Experts of a small language model: 2 picks a token, 5720 steps.
Below are experts of layer 5 (counted from 0) of a mixture-of-experts language model. Rows are named router (the router's row for the expert), gate (a neuron's input weights, with its number), up (a neuron's input weights, with its number) and show model dimensions 0-127. Each number is 128 + 32 x the weight over its row's rms, rounded and kept within 0 to 255. Numbers have three digits each.
After each expert's rows: a language model's description of what the expert responds to. This comes from a sample of Wikipedia text that the model never trained on.

# expert 12
router:091108173097122098150094076181151122112153120152138205147062091148152081153105105165177120138077088095167173112098114174144129088102130153200138076137125102224120159054073093112139152151117123128160167098087147149156138144119112114147132123119059121093129153145117121117109144126171125071141172173133148135140131118123151135090126141119104107128057168096124141130107035138114092121089
gate3:179173129104121192098126123159165089126140154125107114070094174114112170109142089129184075126090117185097138143114067168219107152083104162108133151159126136106105144120152140174194115152147150186102101146132095125085174152205132171119169100125109143132106132109126123148139150127136114167133058155125085156162197204164122131119143099113126098135091072142097091165093113111119163113094
up3:112121141072148136121072156138109129136123127141126141116107058134132054073100134162144134170143104070125152117095126101120083147113097154113105121061120164150144133202114143097050182093123121152136126139097157098145079150082136075193104112079082072144148123155127095097172100136138144102110107123136177141143064056112169111129156211169112129155156119110150131099117094077114151084176
gate4:123140139067128139129125116107156148176142077110141171126152155138156133140139150122099141148159126083152126113139153147155129102100104156133136129134161177115235120101081171100155147091160050111098140089117184137114097087163145123157085041178097061153105102160077142076141141156126124118141170101155142164175177084114048112086144130144160067148102132128143103075121125132180075112123
up4:073119117115164134169135139098194146112146069098095158069143148149148154111157108130098203160151159156131103122124136164144192141128114163135048126098164141087108079101118166155070131079137119145106143147162125124143134105145132148162105164153088082122162109192114202119182094162162122130145134123141131172146188102108119149038100087116103108140157118135150093070091114090159055119122
gate5:075108120186156083125140160148160163115160160185121131130165141100103108151039119123170141154108167189057062186113087119176114112138152145124172119177082082159104124092172164125136097115148080140119126147090162093147159105116070096142103121123128089104181139149099154108092132176119128100095099101123107165154130116207161090112160168136143091136104155114168058135167090116103121147099
up5:135156113084168092140105116154097126150098169207096125109087158122114092136151157114103121178110133105123055167139115122171017178082137084110100104125124070066110128141158164181120163098144120130115203117117162153123097099134143161176132108117101138088152149113109104098127176147029109163149097089095151113135141111135153077123133133125111153161095089156137041162111120136128112136121
Word-final suffixes. Closing word pieces, mostly plural or inflectional endings like s, es, ed, ers, ing, ation, as in roads, shots, spirits.

# expert 7
router:149058111140091156083126172170117155165134073103142154153192123109153119146093162093146188138139118087130102119115139051140180116068167098134120143109126130172148175104176103159140145130163122150183130164185125129110201122194067117135130120075084137120075110084149100175125125159118105178114199140127143128122125125135176170099105078148103151118190119184122151135116187144116151111117
gate0:092109130119128112161140233081129180127138098153137121123161129109177144146134135123130138093142082151163136094116055139116095085131133101126170095102062159136119183069142170124153125127180170043150143131125144113132147120116198160108164108147085127142086146177110128157078064141096114181182138115108130097064124131097122090147112078125124097127085112134077170139108155080123167064137
up0:127165137125121125174136121172104093199145132126138142099133204127082096114085182099058147116151134130098076139115125105166119121103121124090160105154131160121169115181169181056150076144067120126154124132189111157101061078111155093134112123112136075148127115146145144109160124126138083078123116138155137121125200128157113086180146142086065124162132079130068173149123095155140121175058
gate1:152074109096081156121129122180113136128163077077179102073189137085168115193064144145102116147159146119109111141105094133111144115224113084109124122075119177136139146098175155156086138107118071111193154115170140101133106104115110129068089145141114091187118136105133079086096087123112117117139070135088120154129095165158168109147202152149121122196156114126126125132127164146117177145153
up1:187086079145139176099105116151135150150119079154134122088176153074119138169089171130121076105150115168132151140108138093099158142164121083091153098059131135151141154120134170137103154134119065083153140149195154157099139116134135127108125133099113126186099147111125104146097134126057086112154158194090093104101072175154201128138185137152117179169162166161164090146076183085104166128113
gate2:193095075150035160130101124100101141136214145100120137079116087033187158159158084129158146101116124114146131169142082151103094166140164169070128170103114175080160124122124143127148065189094163146102105143128201182156143114102088126136140090111116124135038121120136112114143186103153129123124107142117145111120106182094154125168136156142157107127105125148098114136114141088135148125121
up2:106221107098167111172171123083134068091123146115166125115165209188125146121125093105116139143178110131122129139121135106124124163101147173100108098155192110118200105180145108169167076145141150136101132135156102119138102193114182131123226139184140139115188085160108132134133089109134113130133184149092119128103164114155051111131168158143138127095065109093100125084153129122122148111126
Name-initial syllables, accents. Opening syllables of capitalized names and words (Mar, Har, Al, Sy) and accented letters in foreign names like é, á, è.

# expert 0
router:097096125148142104151092204139150150133187106174069136188164107141149151123052161098116188067171154118084106182125118090142143152096070183099085090097124107086126150136118104105110102078109084124136127110122158048114141088189119134164103166126156104170142106156120124110153156123175171110061126159117131126131100109116097160122118034109149166114128153094122147120168149158169133113123
gate3:130111185097108115127011111120132118137157102100115114138122112111150130186140172103109153103137174090095050137113102123187121155131115165099064094152097146107172100115071173085101133141097072125115119159094185085098074112089087087138086160143177133118116063134120069102123172163067113122130168145123091095154124123153078114141113125155124092162106127110111102110164135167098162143084
up3:157115118097172108100137124112106122125121120155209116149106144092176131102127092171108118146164098167128147119139135133056144122120124119101189146107141139115110119185113093143179086105147173152167106087133150142112157229081139106147172125104075116129094141160111200141169075111148127138099122121117131149079100175146177130158095167079139133167154186151079186217146087128152112156174
gate4:124104127131098150172151114119173155098158125170081074094126119100149118158146136162120095080132101149132087115126116073101144155126126130231128108109142123211125112109155084094117098167042090142092147122132129125117085080084186109141166114102077075119172132069155118109117047137187142116123074187171132147158133142145122127166117122100132099088054115144114109084138099159111143166139
up4:093101127086140170153127135130147113162153111111103098136142159087135125128114121139103152032086084068069100123132153106149119133162154157169136128090105124213084109129165089137148135115033121096124114182117120134144121097064177118125182083129079086123121154085122118100111127122126145092161092214151102169164130155167104121110115095168171102075133137110168106099162063171130158104142
gate5:165173131117136122131098136082095124115124111100140159153140124164165133165070157087132124116116120136112163157074122107173101118163104158100119074118054122108198144158004131124144082133124131103172101080176129127191156117104099143093143089089124096083126123165155105128131148164123168135141102151088098143069179117112032098131152115122161106109181112093163113078124146078120094091128
up5:130117073138145164139126077170132106121160157102136083132101121079107125111164080150099151128147177114163093080165112123091153150099114130142104178099146148145099162084226116117119185142131102134051140136098156135106125114131105141177094121195130140154123110082124124139115101086108127142101169099124201119176044163133182125121105175175157126147109103144114172155124147212096182186143
Coordinates and name starts. Degree, minute and second marks in geographic coordinates such as 41°37′39″N, plus capitalized word-initial pieces of names like Gu, Be, Pro, Su.

# expert 19
router:130216112209161137142120128063103116108080164096140151089143097129086074170146117085141201148092094088145118092128096116135181140175062133121155137154121178137080159153128056108106119135196087150157125150153159139140121082080156138113089123149119151139097100102113122100096118098146134172125171140129158176090142111109130111114136121104135144027079137112089070119111098094125100119135
gate2:160147119143171147153116122061135150074095165106118088113145082078171074109120185204137166145141113102156079175125121130121067130141114183161127089145156150179133133123105093135080158106126094132153141178177129150078122123177139173104158102149144123130140098143067110099094110154147082086080130200109108137073119134161126133102179108120132142108062131152088113091036135107155164105120
up2:122117143183075103125133112097121087102126129168131177133109099111104162197179044055107070177081173159124145094158155098075108100102057118116155144101125154096139071104127194160168101144146181112174123101119159133146142115116108107162143121166130135115163141110133147192139119084055157149178134109184157159127114141110093096093071116145125137116147119101177109116155128100142075091118
gate3:104117127088096112123105151122184130133126166124104107096080115128144132167132139102108107155139131103127106043082097137114123121154122107122107101103146161133189140127086104130089148165111116100151159155024189090126162093123177136164140093118084147179102132211106133145121140131201157136186086136128133114101097177049072128102159164128117142099223116168134142170117103179154112110126
up3:090109148139106120136081127154159120149132120116098128113147148144101145162135154066104118164157133120178167028126148164093143155094120009129141120113132203119128102089074141087135115146110113139141147116096191128089123055054210153144157103112096124140178133144159155109113108130147084109137117113195136087107088165087127113086192119106120108117165164163145106146153138131142124117080
gate4:119171145105116202148113114101107138124108151139121064138136113127145062162114097137119117152117057063152129104170072081117129157159126161110119101116145184132141097097095123118173126106142091146104110139156148116111096088126137122142078155072126154167144125109125095099082083152127163080201075115117112097148130097162177044182152138056149182180122072073105111099133090144162109093111
up4:159149177130160077104152114073153105128110124077115122154161122116125162102095137111062098110110095080139166149101073098113109080091127109160125114146106140189146093131095135169118093107060171179114156067127111106173209086110085130054109102155141099114111112122123113103163122076089114162123175087111151124168161091053136121134152166174115102125180179139144124095134137112122050136153
Of in infobox labels. The word of and label words in infobox fields and titles, such as Date of birth, Place of birth, Personal information.

# expert 21
router:088124129084177126089093150148116136124174195139131093169101091172162090113168069136158106114132092092143096138129144068158167161164147117099147059089192107101157116065111148165146128126072153127089080119133128209086066141179142083150082170146106131167106112120155152073131092117128143099155156106179157175087128115166100117180099176109122132097092104159130139113094095161120145124125
gate4:138114110097165247136138147158042120096146066093111151145168150063146092166108082112172102082130142097128144170099148148130149142125153130103170117138119101081146110088073108157163083051153135087128128137133106147136121145129087111121164167077123177151101131100137156128121101079109096183124133175089148181137041175107133100190121132126154114150141118124129069129121146117140109096123
up4:098141125161095100153134133084145123152098179197145115111094071136096179108123153179154177159118159123107106079144131054158110103113101129149065139161123142159158175137187109097085118160084124124097125151121190128056158116122198152093107089144120091105177176153084076111134147115128170109106123144172124135123201103175153187101100133154092192144172159118129141087147142158125167122129
gate5:096086162065115130169149141092102164133127146159122129105113078182155095185115132128066177105072087121113136183131101113152135172134098152151139165081201139165125125075117140123122164094154126136102181136111091136157146080115122135132112080151156151137091165163085117150212115081116126100164179134143188133105140099193127120036139148143111135159135113137097171101159097132114054164137
up5:155117096160145144131078068155124127137177104095146195136145144088110082100156127135194083131106149108144141138137179130173107176102112184130110173110031124105171085103150151115134148115128131070072144107160103177124114135156145144191158102109140133114141075075131146142114123073115146133183051182114093102145124134132142130140146094082123146108117107076196078111105133184096123170083
gate6:135113149064141154097132200077090081126153153163166103150136186093111128094125098115133103150130146124162092157128146158114164108147131142118126117111170135129167093169179132115092075138127101145052130135069099167170171159125055201137115157154088173179160165108132133128103070111122117073166096142125112091105143124168124080201166103152116166111150070135143130112097077145138095186154
up6:141147055146122139131089133108149131165187169128127143086158099094138094145131117175162128156126101131153144149130162123184107088059082147156171117146097129176116142110106089133101206098076061136123121109098156103119165147151099147086117117102120143101123127135141170156144177170124116174088149161136125140137165172122064173103121168088130068101063102191093061130083109102178066156132
Unspaced digits. Single digits and decimal points inside longer numbers, such as postal codes, IDs, years and decimals: 2B210, 1.2955, 17.9.

# expert 26
router:152183110162084084132124088123076098134160115134140110135150153109038119137142133143093093077160140166052122126097124148174117125144113144164171133160127118067151108102154138136123051182130086114143050129154148142166185116136164104154126128113095115089099089151083155164179167103091105127094188104162160140143121111130092188083125089079123071098129166118112167123083131135082130171162
gate3:142151132124123129160086072099102163122099088109145052137113071119098098131092157133140122100131133142099161134139195155142120074145153140035138118175098149162111172181119126089045090098138149155169120084161150120140134160074126060126150130104162156149116146115121074168136069083082178106126095162102080129125116140121105174137122147087101112084162113049151113165129177150131133111082
up3:139101118107151158139165134122142074101128113130150152118168190106159125084112143154132139127085079087206078100092101134141181138083087139171146073109142093114145111087124112127160184172144130095156119174085118093166170160131136106171109121138128112206161130126123125085084082167149095129097174085157120139176144151105092147113168124130053099158194154163157090055072115144093128153149
gate4:155158172147134143131071092117126174179214112172158100090083131121094181174140160157064071227132119119131132098126123154132188084110118136106152129115109164131127137151113113110072111121130117134147152074099132120114124147166104123109089100101128109131083121139134081162145173130193196091108143115124097161110069128102138169130165190159183124173196148166138116153074139093119127119110
up4:159112104149134100176141132106109167133090071128133147136160158158089117134172169110063121159087107008140104141084182136084135160142171096147147072125146173137127115120203108126154187138149151149159155079172148164092129131128091163124142126130060189103057137121147122143136178110153100107163156129122157147084160179140119170065147142136105188080090120157132114142112138104120128139105
gate5:099186098182087142140128112079142135157172151135137136160113095058117135131104144130163071053137161136085094082185121122113115083122080129092135131126132117165126072166146132108069116149155081129126091103134100151096157149136167130145091114073171073177134133143111092125108172178100144160132185151101112095156116136145139174125148066110147018130173123101125106158122087079092103111165
up5:175149136143144171112116191137142063098123098143120124171173135193104089121193120137092119129097121130164139165042194076172148166181209135157085156176150137094122104148132138131150085093183148103114094137099142137175157138140079137115158162169058132103147196115172118095151113099054120115110091122111115137116121133123121087119094179146099181105127161130097128159149153122166129115128
Vowel-led middle pieces. Mid-word pieces beginning with a vowel or t, after a consonant start, such as in, ent, it, end (vein, carpenters, explicitly).

# expert 17
router:088095120077131108132167082130111136119116095145115095126131195186040111089147134087158109120140118111131198178107197132144136099159145124141159110095157123118137171160144173151159127169130153147091105169085192177122134104105143101167129129168117139035107152057179152108125151108126100139111129182161156084164098099121171124117128065132154168091119162152161085185099125093113139093138
gate4:165094175193084103148122140125088141075097111161142125166131124146157087128156171099136115174108144160054088087155076189092125108148153101084128123140163128101126114115123115102110109156152180174128121032105170189139136167092100148114131105085127154065172159124107171086146106176151138116141139062133142154145162133129144063142135134126125098162177158090083107163145101176111096069148
up4:139137150168097113164090103136151122089129131112140199157094097083103149100124119132118101161120140072147098142132120122152150163092107082154058168155096182123133138144128153134104145073157119122145196144154132107094106104119119138092175068117170072132122126141139093130093145087125111202106180103161147181159113120086157142188187076163153139131147146179166166162164142114171211160060
gate5:156127071131124054156117128156095118122171173113174117123107139098135138071140119107163163148098131110098166113191173141080120144143143125172152149143109137149151139090108096135138170099140099180163127129181124102095158121119081119122067152129192170104159142134060117120075145107129090175085178136156088064140095144107154119085161175072075130177161148058121086060146166108138104129096
up5:169096113119132181134128090136128117133158149146095127116154115177120145062129111123125141106124099190090122149140152151155149128137156126133104173161189179137100137131101194145125148117188067128128095126148097156113105167163190132118170164080106142141141135179129169165177097140176113119156146052100100116145122065082167143115141158097118175138186170113117201099154044060110165114089
gate6:106102084139120224136119132113176152074115123110138145125114103048129103130136102172107142130120149160097132100095152141102132147085134127090185120147148152132099080048156058138135055206104190104134137175107094119121137093164139111164056109093117128136092129055173149182109125131122175152135068173102157114172118091124132162169172146098114073108137126136105148142104143111131125101150
up6:134134103121146098120131132122100140130100139195101095116120154111160149115164168142108083154190115082155137095216178113073172149143119076215112137074155150134114159118144165135125172005158063116105145135085125126094182087105185096087149063163160145154118161147067135130161124116123106105135125130090164165122173137112146139128096105152142101091122139139112143132141134092149091159100
Year prefixes. First three digits of years, such as 201, 199, 197, mostly in dates, season ranges and table rows.

# expert 1
router:190135171147096179174087186087132153084105175165194109168095132132114135161133120156180092127109130130112152162146138126106120116139147118104137122163108182126216142158165109082121108156169127149099156120151098121171130124130091121073129166164168086147152137057121129125123154118142095104165171105110132075095156102186095142087167139142209115199150130133127158135082097068120175179131
gate3:161081098156166100107125112110107114129123110081098123113137102070067174162112079128133138159135081126140131143142165168089160123111101157132119112152083114089195095062136135058110103148167091175082096116104161124112059167088096099109156156063130133176121160113148151151135152096144121124102060064085131107142153132201156134117109137140073146150130101122112098181112130170124113210174
up3:126099082128171116108153120106113079118096101116121104060146126119075148141157125141124126122156110094121108157127124153072144110132131167125133125078132092122183157073149141037122095129143095186081085151123218101153079175096133083107179105098103122185089182104132125146143160068148161116038052103118116086152118117136146114120146120120081150134137111122091072143083112148148135184128
gate4:120080184158054108123077159156065115076107127129176093134139091144107108133134142182138175130101083117144203162150127112138067106166148117136161140190129087110113121080089085159182098140175077103138126139142109135183116141088131057133114134170170121124118162113160075151125171079121131149172151082139168136127117107169096164082114128093156108146135089157133113116149160166133068128060
up4:105065143214065137147076159144114057083122128094105104157157057201127076168094156109148184117136113121123161120139127111128156089102152134158141092140171159162069112117110136126120182132148081140160113174113127134184090097138127072153123123135147131080124175076125123170100139131125163125118111121175140144114136144126091134049061100111151095135161064119111163144096106115166085169120
gate5:144172119105137091132134082128095096171097163116133140145107090139176127122129160120113085124117122119144121170190150103167172083134133137136145150151111124126180128129104131062095136074192125161179149129201148131111151054056079130109109153157087058120190132098135123135145164159151101161087121187125132134093158116137185130166108098118132109187136110175084132099142120163114219187168
up5:139101072179143189170122156103156089102187127148111134090185132117120122163146110132146159108142103174110084128181163146064157166154096109139197169107112120131158128114111109152129089153134138113121119073134100173113127177089102070081170095148160125131103155163171146104093034125127124151191165154074167152175062092119068118117149124143113122113110186112111114162187122140120091125108
Determiners before nouns. Articles, possessives and quantifiers opening a noun phrase, often after of or in, such as the, a, his, their, several.

# expert 30
router:143176081132118149055129187139115140104131120157131176102180155134148119116128075108075138078129102114127126119095139115124066119102159091152174102112140130170092152177165139180064148147157124110111113081162160109155074111111162125085130113138105144037161147058107129124101123095166090106123182194125104150142177106051091072158131119073129147122125143151147181136146151164142115089084
gate0:115131170116136140127119105114089155119172123186138164127126195125128162149127156139117101124096115074181043123107153119114154180099108127063099117118138091099163117144042119158091148161090107080087108067124148086117119049077137089132141172115116179123127087117098121099109175137157190125074056201101139154106130198140138156118129066124102125146153130107145137120150086133148109145109
up0:123149071124122141089187159093169118121104100070123088145112067080170082083152086112093139133135113156106134176135160124131170097143145176146097114153151102120063126120195095115151087144230144166171115137125094159130162159181122133169152095105142094165173165139198159155142104122147081123145131096153100096157112071123130155121143206137151135121080133115126153162114166068129141136172
gate1:101125140201096126128099125118123163114160072138090086138131150073057078108091096183159143098170115080143149124087119128128110155091102119151123154201157100106073104143143184134110143130152162106056158116154139076112113129102198151088151126159167086128203172114147148139151102118163164161157134123109135118100106148187200142159142083111117094116204146132088146122170145174149149116128
up1:123148130177123091089055119184098193090145113167154084116134166124065042115160127157125097084143168056121112174037122077145161124123100153149169160153159152120091129118183169155120133120181114117156107166108139121081115130138211173152147101163147108135165143079128140155169128163139131155117133134136142100091089102136131170160148144142088114085164151178092178114149153148116127121115
gate2:088132140161046107109113115155155141189142173157111094064091117086106160132128095153178184160106135149119147083095125151154129114090104156120071168165123135127149163128039186118123114134124128100149124096128109181181127111095116160115098182109077101139124139116158102118110088119151131090096156061120166134113133102127122108214080101106150116159136127227103080138116116142169089103093
up2:138092165119255155127195133103083074104121143108080135171128165116156094152131151113106046129132071115133089138156159148072142136171102118124202162090122114129118129140143102107088168098120119157098143113136141111111142140156124091109153097137175121114182082151089130133119172123137160195163113165137096121149143150084146147078133117136109115091167084080159200117140099088147152105170
Name-forming pieces. Word-start pieces and title words in proper names and titles, like con, all in Wallonia and Falling, National, World, North, England.

# expert 29
router:110054108108108145130073126143144140131226146145168105130080135085128188119109093087082110124158139149089173081180131097158112108104129153125097111121166111102106055091148109111019136124174120136108138137116159101089150171103144110125094146133143161151079171163148115121107169104095132113080077170160101086170096168126114167092124151082094142162139160177112140175110139110133148091086
gate3:155082126175111166158158090110133161164219071083117132113139116126069106108141164162122113162220137102127152167165168163159119168153129160071158138178144147125139070121154136111119106170130212159200117144165153125156120121138071130052090129083140131095163086125099119168133143172158093121095117171177119132150141128173122099114148119078096124160142107157139113151112142158152111116080
up3:150252140108155070130147096157034078108046117112101119092120134181140168170140071136080115126031103133140129112123110109102126096110110118192115096107139110095103132127186138095146078096106118076128148111146088105053140142108132175116190124151134123111141127140141157126134119151133130118179120115108126149108114098093104121093136146176155143138153092111100130072172098123119119085146
gate4:128124109146100114144074157127152110170198094115122166096172075115138151133167160119113156119158092120081164162103073094141212163156146094141105122146162169115102078111120131058142135044134102115192104131096133134066045090133083077145127138122124078141149117126123106172145153132088119159134151117131150102133093106119141174137120099088097207123113095206135129160129137142152160186112
up4:122150144099179133083089137102159154128122142181114181132186157159105136130132113071082137121148100110151131140055160104172146110141117079110161105108091145123180148131071172158090172108086106088146099124112139112176167204145186139105157128099128165149119096072134133041131067143111046137121136148111084119149185145098067094128121152176141174125156146100146169111134149125132135133190
gate5:165067139104075142131109108107150114094234110137127111186133168106135176120148118112098138111149135171102134118149081094154152140130122142062136158110143092150075100186073101096123139087157060099176135117166125111175085128092138116140064126136118151126124173154110131101173147148140171111131064127104115110168121160141128117109087068096162133120112146109138137154043114073224130122134
up5:137147127168094100112126140101145154115000075076154105145115108101133145151088084102150134110103139111154129090123151096055140146088130136097163143088151112125138149163129149102186161177114134153144102125154112185150136146082143078170132152079112153156119132069119108214125142130121115203146141129083112134128167119100151083113071143163115125078115141145167170152156106115141135122210
Word stems before suffixes. Stem pieces of verbs and nouns that take endings like -ed, -ing, -s, such as arm, form, produc, id, ac (armed, guidance).

# expert 20
router:190158100112169179172181082137138162073116114147095072125134093143129097117117186118136081167134197124169169123102130129178093135102169150176113165121095090153162100153123081144126126103076174145149099098107150143109176132155120112144123175067082104158138102110132062097138127054124114088174079117131103151126068153161153154111110079130151160110121113081156074161167104153080114131095
gate3:144112073109120106130137094168172142090137209144141150110056145082192153149115142140204133142101141100115120182135123091115112101111108110171116178157120090128095113139100093133074159120122104115147154109142127133132134124080150071058164043168098123099169180150073201207115129070117111114107138112067116089149135113121107151129166094107115148126167114169130148145162104139090086114100
up3:101156084166145134136152164087146184165153148175045135110160168118110109094151171082103118124111094186131093128160099131119141124115184159116118085122104097091130135146108114140159111151073203148085114099143182041116137126107141101181146220121155110120139128104145103157135134099140100077150110128084180080178081142094159096140086102122157102124141138175168154143102124088093104075159
gate4:112105176051087142171127090154174160071142117090114161115096060092148155088081132170111111178092139153157095126121118219141149121111092124076158143155130136094170157128088075115123106135121191095149143090135124154189145167177162137137142133156120096132116133116155092146130145130108138111145150107121077098090085117137115116042070134174130173174186150109147087095152084148144147144086
up4:112153114126107079176114158146091093131125163164126140116105139190159173116142161111142085108124143114154131105133155090109163162108204102109141126145099111110098097109096197183158175118203109141148151112133126121078127112112087193141049187092163122098081118179142149145104171035093149104131117155180149105148149166130131146159125123124093073114055132125156172171141143090122173129160
gate5:172117155107058108127104096111104175104129156124163088116161137129106107105158094043124060171110153166125135085182127140126124185124116170125099099140141139175178135126186095086106119140128149115130066132150130128228130180115080126168129064064088109107133135115184098099105107167103144106126146118119135145095165131124133143127191121167158113143094111140227116067137143133145096129129
up5:091147081135224110101137153123145090148126110152119147128100156102127159191128153244141153094170111112094127099122124128136123055143092076095117135154083138136117129130083152158139130122103084142125170121120129131039110117124193130091136213166183122109131143123062157175134171102125116143102098137145149180155093159132112122133065163082112108164150137101076110171123161120115148132110
Line breaks, sentence ends. Newlines and paragraph breaks after sentences, headings, table rows and list items, plus sentence-final periods and closing quotes.

# expert 11
router:118104125174158058104129157114126135154082085095070153168097093170131093158126135096147153181082090146110102147126108135121122118135185125176127088087159095119100159093135154107164166163108096082086100153150100156062161207099204173141105138145116171103140156113130108158087079069079118167109113116083143111124153099177120081105087115085167121132193132116078115154167148149145141113155
gate0:168119137163114171157083123160091165107096108163089132112148110114165113197154145109161133130130173067219184110167103142151101154123065161168132107136083116100101074133111073176197123135156089051133133131120129141128064108140112103130114079107150144150173152104125125151143120113138148140132187130137107179045135125179131107128090183120120166161152114147168137115103111172158162184100
up0:127146139121098151138100118128208140093075099130044086129117073113172132151160087091094077160130111110180172109134106177123121134147109147172167068096164082110140128074139102124172157161112132062120091123145181104117119094166125107120119127102104146095184114066080122121110104114161162141108131131125078107048123114136144098139114148176140159074159103176132109056120184082150140137097
gate1:106083115112057106122140149143108139094102128134079089087076040150148171106073124141111148191124157156134181101111132135124066242121130197173172159115137127174160169142152165150123098113129106128166110119113092087148148136077095127123162109157165132117160170126082140137108152166063145090169180132182099110135107125173156107113120106146161137131153104129147101132099078086135141128168
up1:083137086156122143144125150136140120075109135156103176133072136189110142073157174151109075140111129198120119182108132197083141049123163096113179153131150112122127117096102116096166121101138232137158167145110138112133106143130164102120135114066116101117173152134128174185155130129128137142110198173117068148128159137092140155109140124186111099090118147139173077158127179115178086102094
gate2:088169133130070201144101037108138180133156090045190109105129133111155160161145107138140131153117100089183105148201099094094138118119128142142142121161148094124144151158099067082091137123163102137144113087142176145118111146127121068169110138169155108138127106152100102168115099202100137143141152129139153161164126133153128149139066183135144145068098102085097199113122107145138185155164
up2:153137167144148080157101145099074098136141172164127161124079114074083087184102091116115121098145188149142078152104129065142133161061168165079127098070125210081152121106136174162146133133080111131136100178144090131104120100125110114065145142112107101127168161139147135146122134142179161152080132091134070113086181118150116137024143094096110097107153184121091150128137125145121140116124
Opening parentheses, non-Latin bytes. Opening brackets before dates, nationalities, languages or durations ("(Japanese:", "(RUS)"), plus byte pieces of Thai, Cyrillic and Chinese script.

# expert 15
router:141121089128085127095160067146067116109115141136155146173115113120076066094190192092166122100098090139140106102168154126086141085138076195068085077113119109095090164120133157125170149158116139118175142126156115142078113146133121162158138106132080115071074142101139105111067112128120126156120088180159123094081158147115055175093115133142101141152139167137065114129111150112087063156101
gate3:171175135122101133096082017155184129111172155170185133131112056167099183138131138134119076108116170166120096108123109106092134137130065137123073156106135151069168129156113156139115101107103139134113112144108131073122120112153170095172090071130104101112103155138158072083150130121093103092160144139134146123124159100128103140193154155127123063131062084126073132086142073081123113101135
up3:175156138131087153121118127166096116163171108094165107086133096161091093159094111091143132141110151133135139141140148143148094139133085141120086138128134114117173119145081126050184114084102161198159076140194116102148108105061144094131129158148119100160062106096158080130143133162144137183149118150116152126073171075160030098156173177100140180166169094094111145125139113100126163069131
gate4:146175109082095147113149124126110116159158130129132067152121107186155140194116193164123129148083104175133137096131163190158080112111140085119101081125119143111179158119101088042127148165076146137116153090071057154163121120101136141140139143114114127107111116185068097101151113158069128132131125131126170075066097104153096148170152164090094125141122131049146121106134169127103118206142
up4:132071160115060135124123120133168112179122125138151039164094118093099167097106167142131126126205160122148141078152122160160120111146145133122079169126098166137055088173142096159141141124159050123101110153148119096153087134135099195142135164103092119109192125122127163116109093139154127107167090132100110086176198080131103153119107112104175112099128156207132124086132118128125122088052
gate5:165188144108082167156087107133160126160125139148187085133066191089181087169175166115117097144134100109109110177137160129117135152136097116067092073129145179093065107098087112124122158100083148132163136092069123125132140167127167077089117103091133119119152155107133150145127159129134123150087097173114142141101114160108092147128165155200172169142149106074092189082097097087121185114160
up5:130101113132132061158156138119083099100122112094096172119185089210093168102135134128045155126089123118106134141131090145114079125131077176181124167148140102111160149115106108113115111128135151113136142162218147085123112059140168130123195185187126172125095104193125110094124119154130102129115135129092084192123128092109183116156137087120133083129138138135129140215133129090134109133064
Mid-word syllables. Inner or final pieces of longer words and place names, such as is in sophisticated and Kannapolis, and in Poland, ach in Massachusetts.

# expert 8
router:135098129151132135116174055142100157141142082166150095130104092172137133163096121143158163138180124090132148104172070136142207141141114141146168187134096157071120177147124096107108139155138187121141085166110150172161094156125120193161184114185143138171136121117164176203112056120070146104118100099157133169142150141084132103155118158173121131097086123161068166151088143155153143152093
gate5:083129144147110119074144120110152150093136106170128127143148164129129129219075120125167066187124162145141178143142068083123174091148090151070106196169070148155091127092106150097096143094060131123114131143150124065126188148170138162090154143147162164138131129097144109154161117163130171092086127097134076128127112133139102161123132131135136172146205178123180101166103094104123149190108
up5:139116154148115156144149103125145124155124091132116157118185114135087093135201161147083071097153138129146129133094154095145106149061072125148155142126112120095128124156130172134209082049071124120108122128166115149070121111078120126131102182063098135109068111141094122183136140145112162132099084126000142106102159158157105070075137119098154156164136089155115148160134108137132132136143
gate6:098166176082123093147120082076096081108246090135170117152109158129134110175201079146179072127182137093168151123122082116133149135163108122146137152167140172134127126207089080088086140096121102133151122138163130158142125041136129150091155109141125137121199137111087119102114094133131118119124140135156148109108136150127116135132158132078174102138111113168103165103186147102125165163067
up6:142173121129121142132045145110171124222051132123119112127093086093111082117138128158130095162129102155154148154122110079095124150160079098160171107156113077114077192092170175158160177137111106170114138137103189146141130109118095128149125106169145181131136155092159133127155180071138153182097112076162143127123106126101155141174071095145138154110115175096134142129075072097073109116100
gate7:141142119106139158105070111104070144107165063163096133143105152079109132154106091096168106169153226203079139115137070078180118064113132171070135136167151168164175175073105102123109126159145110064094127143140114132165123098102125109119154093152136126070159107115123160137089108125096144121141109066099118143135148156098138164119163062133069153134138147130123136160114129182125120142187
up7:138123131128129134105134090144085141090159127132111132120104177102198103106151186103152130126146099129147065147183086067144165141125121081122116148127191109140206142109146105127129123186095123098074124168128089170143121123043149058116189108078151145118165078178159079115121095170132205148147154128091116132123188128092132140102153101111099078146134118146121085166145090135179083119102
Table pipes, auxiliaries, headers. Wikitable pipe cells and separators, section === marks, and auxiliary verbs such as was, had, has, been; also "it" inside words in taxonomy lists.